Experts of a small language model: 64 experts in each of 7 layers.
Below are experts of layer 5 (counted from 0) of a mixture-of-experts language model. Rows are named gate (a neuron's input weights, with its number), up (a neuron's input weights, with its number) and show model dimensions 0-127. Each number is 128 + 24 x the weight over its row's rms, rounded and kept within 0 to 255. Numbers have three digits each.
Before each expert's rows: a language model's description of what the expert responds to. This comes from a sample of Wikipedia text that the model never trained on.

# expert 27
What it handles: Consonant-cluster word pieces. Mid-word pieces with c/sc/st clusters in Greek-Latin or foreign words, e.g. sc in cutscenes, ric in Capricorn, oph, log.
gate0:119104155081084127152147122101163103125094063076099100099134159126164190171092117143100161117119173149125090125115132107106133105157139114102127096089097151103077175117168100130087107118137160120144104099137124110124134109119140120132138103124146134141120152118123132111150147112127112113125129130147114077132114102149111110098123115127097102130095138111110152109117105144147109107119
up0:127154118101177117157128182164107117119115111107120123084137091099096122117133105108106150099121099057154129140133107142145110124115101137100131085122149127105119131119115137099107124145163094114128177151127066139117095115109123118142161119120114140095126078161129105081103118093123100177141114143128122102106155098114131123167156149141127098121125141151154114127159149151126134184146
gate1:135144117137111086111172125070104084188151123150119135151176135086185092114121132151100102144154132149131142132106171103099125137144090100115120108142152106103119117116151155131127137126112117118131175135122111141114151103080125135123139108122083140091128129101158098119133138158118152131126111129168131137110146114132148133087098101156111120170136114085110088100116128076126082136117
up1:086149131108128165170103085132142136140134134150131110113094177171150124129115116131164155199114107131142138140122111103119137114118156187175153127127089138130106119148089119095121128147108108123145131134133143151112106174179121116120097150130129133124078154118110114133174144120173138141125133123130133155155165139153117159124117116114145108162137148138115105109148134173134182100181

# expert 32
What it handles: Word-initial fragments. First pieces of split words, often in sports career prose, such as aut-omatic, inn-ing, fresh-man, batt-ing.
gate0:150136118123109100143141137137150138142119169180163154159128141102135131105126141133144127165155135113128124181122118157149152154138116109138143148135138176130124136137151108124125135165130146143109145183166167076147119128143128176103172154129180139158150115125104133112162146120170187139118164120107100129185110162123148153094155135107136122157094092119167146143108109103122131117102
up0:112136167122148150158140133118149147098136077099115105087097188134176109101094151143138162183079106102130114108104119123152152109198114137144135154109140152115112100138135119103115133139109139141153113148135117149106149102116104119141093126089106100159173133145132107152134104114129107127129137092128112103100161144163124122160142169118134163109124112115113106157152112127084085128148
gate1:117140149115118160165140171140134121124104178152135155119151107147102120130063124114089137115138140140139139127144100082172107146116140128127142151127113115133160115115109134146134097099124137079136178151107174152097162094091146114130099136139093146187104126123142158121109193122123111101109112085090107132129171127131077104134109116133120135110163101129148121126113131117142159084130
up1:128145149151121153133124100104148103113153127113141102151123146097087148097151145168125127186138155121107094108107143142120121161097108116086114161112073174150080102066146135122139134095117124130153090134138105073149129175100111156107150125150148112107140121124123099150146118082132150106119132151161090124113103122108165128114133101100113114141101111147109123107134070112138108114118

# expert 7
What it handles: Mid-word syllables. Short vowel-ending word pieces inside longer words, such as na in gymnastics, ta in metadata, che in geochemical.
gate0:166123102124133144096165132140161128096152114098158112117168159136159136121106142123111135128130120147118102153107087135163136130096147107157122147163119127102170129144103108101121139118127151112128109171105147159124142161149141128111180114151139117129136099141144104090132145109138203127135096137107191104125091166152147130112173167166128098098128137116107108140149126133128093193118
up0:123115138136127086184136102106092179106116165110122116152133142147132110138151130101169129102109144117159098088119117096124099165195187130143112132115163121158118070168101102151133128156084157117120091137116106122136120147137160111115160083104137127156095137145125143115130121127144150128120137093126075132133109127141127144118131094110151132137148165145072123128135103162131116107118
gate1:173140131154121126138123097096105164115187136133163130128106127158170126136116138163139100102143165157103109140145100104113163137159111135113104117111116091155132144152148101122129132098101160160160153073093126122142157125074119100094127138122127148152137126106146108129110166112143144102144127101143140099145123157146163140126162123132132200157133145135114110153133105178187133109144
up1:122135147130164168150172148114145111108115067135184082144152151105126139154136129149145101107106147129138080133102131177144157112124171096085103126099122134114167151069167137155066104144123116117180137124120119110093142116129102116114121136130088137131134102121097114121124139151116123132120124113158091129082165121112127110145145139168104122127109138172120127121126103111139124142169

# expert 10
What it handles: Articles and determiners. Articles and possessive or demonstrative determiners starting a noun phrase, often after a preposition or verb, such as a, an, the, his, its, this.
gate0:111102094119101132110168156165124136132093126115109143096124160179143154094116138109132134136116104146135141092131130136176113169135155160155142128156133150131149153117085061146094129135123153124109154107099139112149149143075132107131139102095088124132163128120140118183165131119126176112129126131074155127136126157139148119115108154162156124101072146161122158098102140101129124112114
up0:142179164179151103155093140149119165110064148087137084130120152143127134146105158151140102140093117146111129100095123116116147152115118113090111126144111162128129147162142136151123126119103085136117060154108123106127106150176110155112139121111115166110114094182108129112140125128143099102118117166119140153130069164104175135133107109130120128154105139130128146138112145119092140130126
gate1:135151086137142126110142159127094083146164103120125139098117122135127111145123130123100150104130159112113178138183142150106140106127162096108118106145121141107126152131161124169122142111139100131151158161146148169141085135146159112109126117136117081166141115131140121113116119113117130120093093058178100103138115091147152164173118150165097097108126153133107131084123106118095136109171
up1:119108151153164126122138173116106141127106106108118127129146124126114134082136129100095161146064116136106110090128119120136173141128134136115100118103120140100128110136073127149114086116138167084109105118117151100137071138101125113142120154137110114151107086097180107107135124150100127174158139166157113141118143138119094091085178161119128082090125139119125095119164103140146115113121

# expert 57
What it handles: Table cell separators. Pipe characters separating cells in wiki tables, mostly between numbers in sports standings, plus semicolons and month names.
gate0:139076107082151158149150165076157117125116120136150119135157128118150176105116139119123117088127113119125151111174139122122115098089147156121098160113120120122127123099179119139096109173108198124116135084112123133134086153101123124142116125146125135109133141117109104175119135089094147141132129134137121114101127161102150093149106051120088139098170140143112127117130101121141148141113
up0:108163139147177132136091110138100110123117102151096112120153133093153150110096092104131140118087149084129127088154158141110105135138136133158091136116116133144121122113108123087068104123164118161150108163140065131132136099142106130155093116098142114119080132122134101170128148133135157139145133130146158101109099210155149142102124132148097100121141138116161132110148156128131137133167
gate1:162125112133088090151102129139132164134106128133111132083142090121135105162156071150129155134156141095113122133089109165133147128150127124087162126085106113148122147154128090162165170118159151133172163130120096169119101118104128146118130132130105126140097114128114131100156180117106111138146164115154126156124091143147157154098125130163131151148111154140170086071118147135122126125158
up1:121144089140114076159144132076093103131106099129136112158139161155163134159100106200109148107138107106166128115176133139099124159142115125133108151133130136129111125131106084141108074146126129157143102148128131132167120119166116157115104105164109132101174146122126158102120108091129165169112112149112119147101139182131115108147100131137088131172152115145140116143139092139113147119111

# expert 62
What it handles: Determiners and adjectives. Determiners, possessives and adjectives before nouns plus adjective endings, such as the, his, English, French, director-ial.
gate0:132188158145144123119154131143133146137128120129114142166116089131123155155123153124124179108153106082116164122122135117125129151126136145093161141129135147138126194143148076167125123134115100131110128152111174126142126127107148124094131110165095167158114116152101176112129091120143160130107125121132182161160107124113137152191097136135170141128167147093090096158146125116141105143119
up0:135150145133110095118115097107133159135123149091114128120114167129156169165136115139066081120111144193175122123134147077125113118105129145137128127109147134168112126110124130153108130087135135142119091142093119166143093081137092101147140143131169118133148112152131117112088134106172120139130140113133121101101153110112113138140139158118113077121116111131046132102139076118127146133140
gate1:161134153069178141110160137122168120128086131145117147108099162120076143089128136158153140113193117165089143112106145141161112134150136093113125120118105129121131151076109118116135117132141112128147139077127111138100115147144112087126144109114146101138101145123155129129147102110198142089112143134103153116134107126115154139112125104134115153078098148121111096121081109150120086119138
up1:144101112139116161116127145147130134096146093073160106137163109139141144165152163123156155110109156100113106153136124108108153108138107146114139112151142098131084126172145139114098093113084131132110169170177151151116104125148130120111163123131070119095098140157132128140139150105138145098158160128136142149106173103120178097184148151141107171125133161118118117125112107104115134153154

# expert 11
What it handles: Determiners and articles. Articles and possessive determiners opening a noun phrase, mostly the, a, an, his, its, their, often after of, in, is.
gate0:168121109091101137142147113141153117159111129105093114166126106124138143101105140097137094126105110109119148096102146148196095114092128141154101155175137112132112067121116120131132149122124171096104132131129118092131128082098076147124144157086106114098135076118117142135131102133136093099141155127171138102125163104128082147104083153138158131090134152117136153127101131117115135138139
up0:145108096126101108131157066140123115156105144156108137090146122098091090149143089129093149127106102137140151158120148091118077118128084126107176150119160121145149096145115140099132099163118122105093133126124146148100104115138115116086138108158157140136113135149152126166080081141092143150092131111083095158121099174137162132140132128131119146150106122154118124121135172138121120131087
gate1:130075096147111187139076130142136148130099118141142102116131094137175142112113124141117102151151147119151143145102193141094125150121146136129130152130119103160095137127114133143117100133127066108103124134120153112146089157094092116154131127139127164122117098107173076134073136097114129133093112131125140114102143111126112109153113109180091104128115149119110097103116127125125076089111
up1:179129108115134175118130164128155123144119122091153109106130143103127121123095162149109150162120082120099147151141110105116129129137068167113144154115121134128153163147154173155163108104073148132113113094132121183139138133156167141100157123169131124108111105125061148118132150156170105110148099142135098111145166105118138108117127159103114107117148104097133150117124109135124161164123

# expert 59
What it handles: Consonant clusters in foreign names. Initial or internal consonant clusters like Bl, Sch, Sh, kh, zh, kn in Slavic, German and other foreign names, plus heading equals signs.
gate0:145072167151129084114137123145170188106186125120094145116085157128120135143111108114163125124138077126167126100138102132117161126088127073114091138137151103127129141119127111093117142148132102164086124129135118170106110143135127141143132106131133137108089119106171174087130102142107123114120140131111103100135090156097143133116166128136146110172136093122158106135124093115156135132151
up0:084175112132124129128129154137088073149112173104127104123110131138146083134108188154128112129163135125128177088073133149115159105143160131150132134162131152086167133185124122105139110116125141130120118122124107119135131165104122147111101172143111131183129163089134135111139120126144113193138119128112140148131112142116094132124111111088120124134126149136107121155126157105151083141086
gate1:153144122145122133086142129101107102137129117131097129130118119109140107096118120154133123115082115166117144102138149129129112109143139114112123151090083170106125154140167116127139093136127112108100123158145113130150139097110125137126097152175138173116163098119141156115122133139126129110161163172162130096138127156144130150147197150123093144092059085124106088151108085156131161167096
up1:136124126112157096166092136119153129143128191115134134110124115113135127120115128121136113155160129130091191115155096124072124119137151130139108147131141117106167135094095094106159126153110071132136104193078164141124123130181117173098161115152125121142121113115114114139106130130138156154133108130142114145126089143141135091088106148114118105138113142155194158091117132149120098123143

# expert 49
What it handles: Table cell dividers. Pipe characters separating cells within wiki table rows, plus slashes, semicolons and backslashes used as separators, as in coordinates.
gate0:088146105109096068114123173095117147144119096102177118119148141102114120094122096110130103107103141093162099106134137118102106121147117084156138135121127129135127081130140174109056137152150086112137123130117112121116134103191094137187140109141106160104119158152128110114123119172143131171128136124093124153123148108138095126116128116133147124101134093111134116141150122106123129107178
up0:140115153117148137093143133134142103076157175132112109160102112139131097109164152108121146142151159124150120132116117146157131098133113110112098087143138128092116163153127131080132118134136115124138098147128089128150123118117147146125098171138154119149137109176129194160113183143174116077067150122159094139149106134161120120178116131154123106120109142102158116136134137153155122089115
gate1:114104090100102152128121132132150150123135160142153171128135103114160149159117075112154111131167158133128144106083152113095118158145162126133108092128129083143164123127120124132071131124132105120063099155136136138089121142103132122173150180142089124168128136154084167149132127142122139122169148120090130131088135146133121140112151148135089133143111135118143128158113104135176170128095
up1:172155151097112121131168115113148156094096141129196132117134165133114084153125085133115110112144112081125132117156120136161107108115137141109132119109112139133118174127134095138131071142129164138150095110128106143115132177128085091106127122094118144109119125109144133076124080132153085129120106138157092134153137145099107122129170119123104099128079134122076124103122126111108121100170

# expert 15
What it handles: Place names, addresses. Place names, compass words and street parts after in/the/at in geographic text, e.g. North, London, County, St in addresses.
gate0:138100138123136103154079146162146140095143093087103153112143141145111113102100107159112111124121123143076143149147130102142131058149132125095160138134138120142154132131107102113104124180124108115142166114130082160156133151163158124145119143139083152160120091106137144148128096114121102079109129151135059128135106129096157133144097115101132147159132179124127119128131163114134151132086
up0:136084111140130125117152103129146158154120187129121112136158112124117121118151149098108094145132103111129123127138150103120110062170152175134117116111133117123126114114136153116117083141115140134159132073197139096115125099144129121138136126165141130142175146123159122116110137124137166157135172125116137147089097065117141123096140119126114133054108106148104118109151147138161120098169
gate1:108137127111151145142097130145152077119143137118114158161174130144126167150125153133115096108128132122188116120095116153140142085105142129159185152135122111115141154100114116140115086094143091175138126131119128070158139130121191131133142123122135127127116152115136169121119113177116119098115119088081147119140098173168102124143132137180105093105144140108133150123125112155121085110123
up1:135156133109135074111138113153096125108075156096093073111131160089111143148148135165097108104148111131139144110111119113135160127156138130118139114128142136115110120157186096106153099117155104082126152127149104130103112173161085164098148155119095130163155128162139147111147111095133132169113134137143146169121110088099136116140170120103114131108129133117095126139075137133131143164158